From a checkpoint of a small mixture-of-experts model trained on Wikipedia: 9 layers.
Below are experts of layer 2 (counted from 0) of a mixture-of-experts language model. Rows are named router (the router's row for the expert) and show model dimensions 0-191. Each number is 50 + 12 x the weight over its row's rms, rounded and kept within 0 to 99.
After each expert's rows: a language model's description of what the expert responds to. This comes from a sample of Wikipedia text that the model never trained on.

# expert 42
router:58 50 23 64 72 27 37 44 29 53 67 45 41 50 54 26 52 42 67 32 39 63 57 76 66 30 57 47 50 36 35 35 40 57 68 48 36 48 56 41 53 72 47 33 53 58 55 58 31 58 67 48 58 63 36 40 28 49 59 41 52 55 32 50 63 60 59 55 46 59 55 44 28 70 21 52 50 49 48 56 46 46 42 69 64 45 55 32 39 50 60 49 34 65 43 46 77 59 70 65 46 30 59 55 53 52 53 66 36 53 56 39 61 33 44 54 50 47 48 53 50 65 53 37 43 59 50 52 26 52 32 41 42 49 44 57 52 75 36 64 72 60 53 78 55 56 27 57 63 56 68 39 47 42 67 62 70 47 53 77 48 59 34 67 58 42 59 55 33 49 68 54 60 47 45 45 41 65 67 47 56 49 42 57 51 63 53 40 56 39 54 41
It responds to: Verb-ending pieces after a short stem, such as decl-ared, rev-oke, ext-ended, bel-ong, plus news words like government, announced, British, States.

# expert 30
router:45 33 41 66 48 45 37 68 15 53 64 55 63 46 46 59 51 60 60 60 57 37 43 44 28 49 61 59 37 38 53 54 38 52 46 50 47 62 38 49 58 40 32 55 40 36 27 60 37 50 61 41 51 47 39 48 44 55 77 51 60 45 50 40 46 34 60 56 72 65 68 43 42 45 53 32 45 46 32 64 41 49 66 46 55 52 47 44 54 49 65 51 77 39 56 60 48 66 28 51 31 21 53 61 52 52 52 73 39 53 57 37 40 43 39 46 50 73 54 47 59 42 51 68 61 33 42 50 29 51 37 52 57 24 55 49 74 56 38 60 26 36 71 55 33 58 61 58 55 30 49 58 46 31 79 49 45 70 52 43 47 33 30 36 55 36 67 38 64 60 43 32 57 70 57 49 53 71 44 37 66 49 42 56 45 59 39 57 45 42 38 32
It responds to: Word pieces with r or re, often after an initial R or re-, such as R-ec-eption, R-ec-urring, re-ar-rangement, ro-tation, fr-ustrated.

# expert 62
router:56 47 54 27 65 70 60 46 48 46 50 43 52 38 45 63 73 66 31 54 75 40 35 45 47 44 54 54 72 39 47 49 60 27 51 31 32 38 48 29 40 46 61 36 25 61 66 57 58 46 66 54 38 65 44 54 33 61 55 73 49 64 53 44 61 42 53 48 39 49 70 28 43 69 48 45 63 44 53 56 41 69 52 56 24 62 47 35 73 41 38 56 67 35 70 83 43 58 41 53 62 50 65 63 31 48 49 58 49 60 58 45 43 25 27 37 69 64 48 50 40 42 34 50 43 74 45 37 37 28 49 71 39 60 51 50 50 52 63 67 45 52 40 43 61 55 50 40 43 43 70 39 38 49 36 52 36 52 48 46 48 61 58 66 64 40 44 49 54 30 65 63 31 48 62 39 46 48 61 62 56 46 48 46 55 60 39 41 71 48 64 60
It responds to: Colons after infobox field names such as Draw:, Position:, Weight:, plus place-name words such as Road, River, Bay.

# expert 23
router:37 67 30 47 42 39 54 36 52 36 59 53 48 65 38 45 59 55 56 58 25 52 56 56 33 41 58 52 51 54 49 60 30 37 49 65 53 66 36 49 49 45 55 56 55 54 47 43 44 53 30 57 69 51 79 54 62 27 45 30 34 71 40 65 37 68 53 58 44 26 32 54 36 69 50 42 36 54 57 51 44 39 58 56 43 60 63 63 46 50 46 42 52 53 48 43 51 80 63 56 71 37 50 39 44 34 53 67 54 75 44 28 44 68 54 45 29 52 43 62 36 42 76 42 66 51 28 51 50 63 58 36 52 39 48 42 51 65 40 68 66 58 67 41 50 35 47 35 43 53 41 33 75 52 59 68 53 31 65 48 41 38 54 54 55 60 45 68 52 62 48 52 58 33 24 59 41 58 52 37 55 25 63 31 70 63 60 70 46 39 37 53
It responds to: Verbs and articles after is/was in descriptive prose, such as played, developed into, located, based, live, and a/the.

# expert 25
router:44 48 70 56 34 59 62 55 56 37 52 36 55 33 41 71 59 51 37 51 66 45 64 40 43 65 34 47 62 50 32 55 55 50 60 25 48 48 56 37 53 40 54 42 29 53 55 57 50 38 25 61 46 46 49 46 51 64 52 67 29 57 42 67 68 41 33 46 54 42 70 25 41 51 56 42 65 59 54 56 48 57 44 40 28 47 27 22 58 49 74 40 60 33 57 56 50 52 38 51 67 44 58 51 42 49 70 52 72 67 45 58 57 41 48 46 58 15 37 53 38 48 53 62 57 70 53 27 46 21 55 79 53 64 35 40 43 53 51 51 46 31 43 47 42 51 41 49 42 32 57 40 63 39 55 41 35 63 75 42 62 60 56 45 54 51 45 42 54 40 94 50 42 63 58 30 41 61 50 47 63 50 47 34 59 39 47 38 43 50 39 58
It responds to: Possessive apostrophes and unit words in sports results and infobox data, such as Ladies' and Huskies', ft, points, Championships, and column-header bars.

# expert 13
router:60 35 63 47 24 49 69 57 56 56 48 50 62 26 42 49 44 58 39 49 59 38 47 42 51 55 30 32 48 36 56 41 53 65 48 32 43 35 74 48 52 34 46 45 39 54 69 53 50 33 61 47 46 35 56 46 29 71 48 77 48 65 38 55 54 48 50 47 54 67 48 34 63 29 50 40 58 40 53 42 61 64 40 69 38 54 46 25 56 61 35 39 58 29 57 67 62 56 40 49 73 31 55 53 48 48 52 58 66 46 38 57 52 53 52 42 61 65 49 37 42 46 62 77 55 44 58 53 32 39 43 62 38 42 57 53 42 27 39 58 64 30 62 28 79 34 62 27 51 48 63 60 38 53 37 38 38 57 39 70 73 66 54 58 60 64 43 43 55 57 71 57 48 54 71 35 45 59 45 53 62 48 49 54 42 38 56 22 74 62 50 59
It responds to: Spaces and bars between numeric cells in sports and statistics tables, opening parentheses or quotes, and mid-name pieces such as Fors-s-i or Tör-r-ö.

# expert 24
router:70 57 31 47 32 46 51 55 44 42 43 49 28 36 59 38 52 60 30 52 65 52 55 68 41 41 66 43 56 33 40 39 61 43 64 62 48 62 51 16 53 72 38 40 65 73 45 55 36 44 55 33 64 50 40 28 48 63 37 71 39 43 48 47 46 70 32 50 81 44 51 42 46 73 32 38 67 58 32 46 44 62 51 53 53 47 53 40 54 44 46 51 41 44 76 59 45 65 62 45 46 47 47 42 58 45 58 67 46 58 42 47 40 51 52 33 57 41 61 56 31 48 52 37 68 49 40 64 31 53 67 44 44 56 43 44 47 43 43 52 74 80 44 69 62 26 35 50 46 59 34 31 38 46 50 63 55 34 36 44 38 71 55 30 55 59 45 54 53 38 73 16 33 61 42 45 35 49 35 49 45 44 36 43 53 56 62 57 57 59 48 46
It responds to: Middle or final pieces of ordinary English words, such as rever-ted, esc-ape, prop-osed, st-ores, re-e-lected, often followed by a comma or preposition.

# expert 5
router:37 48 57 75 37 51 70 68 42 22 67 55 49 61 49 58 60 50 50 64 54 50 54 60 28 56 23 73 39 43 38 62 36 51 61 51 35 42 60 43 58 36 62 37 46 23 35 62 44 48 65 29 64 50 68 69 57 28 50 47 64 57 46 47 50 52 42 53 69 54 66 53 53 42 30 42 56 35 41 35 42 44 51 62 46 15 65 42 43 48 72 65 40 40 62 61 71 37 49 45 55 36 44 62 40 51 47 36 56 61 56 44 51 55 52 34 56 52 54 35 60 55 36 56 62 53 49 37 66 33 53 69 53 71 37 59 52 50 36 48 35 53 70 41 53 63 44 79 51 30 48 62 59 43 62 50 58 73 53 54 37 64 42 61 45 45 78 38 63 46 57 49 62 51 41 55 68 69 44 41 56 53 44 56 59 58 55 38 36 39 32 32
It responds to: Second or third pieces right after an opening letter of short words, like be-et-le, b-ut, I-f, be-y-ond, Halkb-ank.

# expert 56
router:49 55 22 42 72 51 56 38 39 46 39 55 58 67 60 57 59 44 27 35 46 55 55 53 48 45 82 41 43 71 41 36 42 37 55 46 75 52 35 59 58 58 37 68 43 72 47 57 55 57 33 34 56 49 60 28 66 30 48 48 52 42 61 45 40 70 48 63 56 40 33 50 59 61 41 45 44 51 54 70 56 35 32 26 72 32 56 60 31 56 54 53 47 58 53 58 62 46 59 56 41 66 56 27 48 62 61 42 31 55 47 48 50 57 59 42 51 68 58 49 59 42 42 38 43 52 60 75 68 59 43 20 45 71 45 74 59 69 48 58 29 72 37 48 60 30 45 38 50 63 40 41 56 54 69 52 40 25 41 46 41 50 47 51 49 53 24 44 35 41 53 36 38 55 46 44 34 57 43 58 34 59 67 43 72 65 58 39 53 57 53 49
It responds to: Word endings and pieces after a first syllable, mostly verbs, plus well and such before as, such as se-ized, ex-ists, comp-osed.

# expert 2
router:50 45 60 22 46 40 26 34 38 71 58 50 48 40 29 54 10 44 68 62 42 41 40 50 41 45 55 55 52 46 42 52 52 64 31 57 61 51 42 70 53 46 43 62 74 32 40 61 53 27 70 61 47 41 40 48 38 50 48 39 71 45 77 37 65 31 46 29 49 54 46 60 48 40 72 46 40 50 54 20 53 42 46 59 37 45 26 60 45 48 65 54 56 71 39 42 54 28 49 56 26 67 36 44 48 44 49 54 52 46 30 63 40 73 48 60 60 44 62 41 53 45 43 70 39 44 56 51 62 72 67 42 63 45 58 41 56 26 61 58 51 38 48 50 48 43 62 42 62 41 56 62 62 62 26 36 48 50 59 49 55 51 52 52 27 21 70 39 53 48 55 62 59 42 38 51 54 57 40 49 59 61 45 50 54 47 47 45 48 65 30 63
It responds to: Opening pieces of capitalized names and words, often first names in bibliographies or lists, such as William, Robert, M-at-ches.

# expert 34
router:46 50 28 50 38 35 48 33 47 42 54 46 34 69 60 35 32 38 44 46 66 64 66 57 49 49 53 66 37 39 46 35 58 53 51 48 59 33 73 38 48 55 52 51 37 67 56 62 63 58 55 47 45 46 41 47 56 70 55 48 48 50 33 58 49 39 65 30 25 65 50 67 63 77 30 53 51 51 44 28 42 56 40 61 37 50 54 45 59 37 44 53 46 49 73 61 67 68 64 47 53 55 64 40 57 60 39 59 40 32 61 55 72 56 51 30 29 30 32 52 32 59 36 48 43 40 34 52 45 38 41 47 61 42 52 26 39 18 43 42 56 51 40 54 51 17 33 42 33 55 58 66 40 59 45 50 65 37 28 49 53 70 54 49 60 40 49 54 61 58 57 52 48 69 67 51 66 38 39 53 42 42 44 53 42 58 54 51 78 57 72 75
It responds to: Closing pieces of longer words after a consonant-ending piece, as in finger-pr-int, pen-ult-imate, imprison-ment, manufactur-er, Fell-ows.

# expert 21
router:35 57 38 46 33 40 36 44 40 34 47 67 59 64 28 65 51 39 61 62 53 46 46 63 42 56 53 64 38 43 53 67 47 17 59 42 52 64 37 33 71 28 26 60 45 23 54 64 30 55 45 51 60 65 52 57 43 47 56 53 69 44 43 47 39 49 46 67 36 57 53 55 47 54 46 45 33 38 20 47 51 53 41 43 48 21 48 52 46 40 65 50 53 57 59 58 56 36 57 50 44 58 61 51 32 60 43 38 43 80 42 62 76 50 54 52 32 59 45 50 49 44 57 27 55 61 46 65 42 56 55 49 74 40 59 52 49 36 45 58 64 39 70 58 64 32 46 61 34 50 41 40 60 46 34 71 52 71 65 48 43 63 60 32 43 48 66 39 26 38 55 62 33 45 32 52 56 71 37 52 64 57 55 30 53 76 36 55 37 46 44 44
It responds to: The preposition of after Most, Species, part, number, plus sentence-opening The, In, On and quantifiers all, both, most.

# expert 51
router:53 58 51 32 58 44 57 37 34 55 30 69 54 51 31 53 65 51 59 47 60 38 36 59 45 49 50 49 44 45 57 57 46 36 71 30 43 63 62 51 27 38 75 37 48 56 52 59 42 32 79 58 38 35 38 46 45 62 72 45 40 54 33 50 34 47 58 62 53 54 74 44 57 64 34 55 43 71 51 44 24 64 49 54 53 48 61 43 67 45 67 65 39 32 51 52 64 49 33 48 57 44 59 37 42 52 65 66 59 64 66 39 36 45 58 68 30 60 49 64 45 40 50 66 50 62 36 45 23 52 43 37 28 59 65 25 68 52 67 52 52 23 30 45 40 70 66 58 57 51 58 49 50 50 51 53 38 36 48 52 55 36 36 43 62 54 43 58 33 47 35 60 36 68 62 56 44 54 83 37 57 49 69 42 49 44 61 55 66 54 58 65
It responds to: Pipes, commas and bullets in tables and infobox statistics, plus pieces after d like dis in disambiguation and of in district names.

# expert 3
router:39 55 45 39 46 29 21 66 32 65 56 64 59 41 35 33 27 64 52 35 67 35 40 61 52 54 66 52 39 69 70 50 47 73 48 64 55 41 48 70 46 56 47 46 64 60 36 57 48 48 59 60 68 59 38 43 63 41 51 48 55 20 62 52 51 53 46 57 50 36 54 49 44 37 54 42 36 30 47 44 61 29 47 52 58 49 46 36 35 48 32 54 58 62 63 48 45 51 47 56 41 29 41 43 31 40 72 63 57 63 17 51 51 73 45 58 57 60 44 60 43 53 49 75 60 49 54 54 39 60 27 48 51 46 75 65 62 47 45 37 43 49 76 44 38 43 69 55 64 69 44 46 53 65 46 47 64 37 42 38 20 51 39 30 36 40 55 49 38 37 35 60 56 58 35 49 29 44 28 45 65 41 54 57 39 62 53 53 67 53 47 41
It responds to: Opening fragments of longer words, often Latin-style prefixes like ex, se, cons, elect, or the al in California, Canadian.

# expert 27
router:58 50 44 63 42 47 39 57 51 59 49 32 31 45 70 53 56 53 73 44 56 43 64 57 50 74 31 69 64 47 29 55 49 54 68 51 53 38 54 46 35 60 61 37 36 59 47 62 62 50 48 56 53 52 60 63 53 37 66 55 70 84 50 55 48 48 57 51 56 63 48 49 54 43 35 75 47 48 49 55 51 57 49 49 47 50 57 48 47 34 39 49 32 29 60 54 51 50 61 57 29 74 63 67 42 69 43 32 49 47 45 31 57 46 51 69 49 54 46 59 42 46 30 42 86 63 72 67 63 52 34 52 60 59 44 67 31 57 41 67 48 47 58 70 53 63 44 78 47 48 57 46 75 38 58 60 37 71 45 61 53 74 31 75 55 54 48 32 59 53 65 53 62 28 43 39 39 46 63 46 35 52 37 36 53 48 38 27 36 38 68 53
It responds to: Middle pieces of common words after a short stem, like att-orn-ey, att-it-ude, threat-ened, Ber-lin, plus city names York, Angeles, Boston.

# expert 39
router:41 45 42 39 53 65 46 69 49 47 60 55 60 45 27 36 45 38 55 50 47 44 64 45 45 46 58 50 47 49 51 43 31 44 47 32 51 68 44 39 54 34 47 38 37 35 57 39 40 51 41 68 48 63 82 46 52 67 54 45 56 49 52 63 36 63 47 43 27 41 25 47 61 37 52 79 35 46 70 43 70 45 58 53 38 56 28 47 52 53 40 48 60 50 43 39 63 58 82 42 25 32 53 34 39 49 46 37 54 46 25 56 88 59 69 47 45 46 60 51 55 54 63 55 64 42 61 46 53 69 49 56 67 43 68 77 52 52 31 56 53 45 55 41 61 40 60 41 63 67 58 37 41 45 40 56 63 67 73 77 39 67 28 57 56 50 31 61 50 52 48 54 55 44 42 39 32 62 38 46 55 47 53 70 58 41 36 70 50 30 39 38
It responds to: Function words carrying clause structure in running prose: that, which, had, have, but, of after which or example, those after including.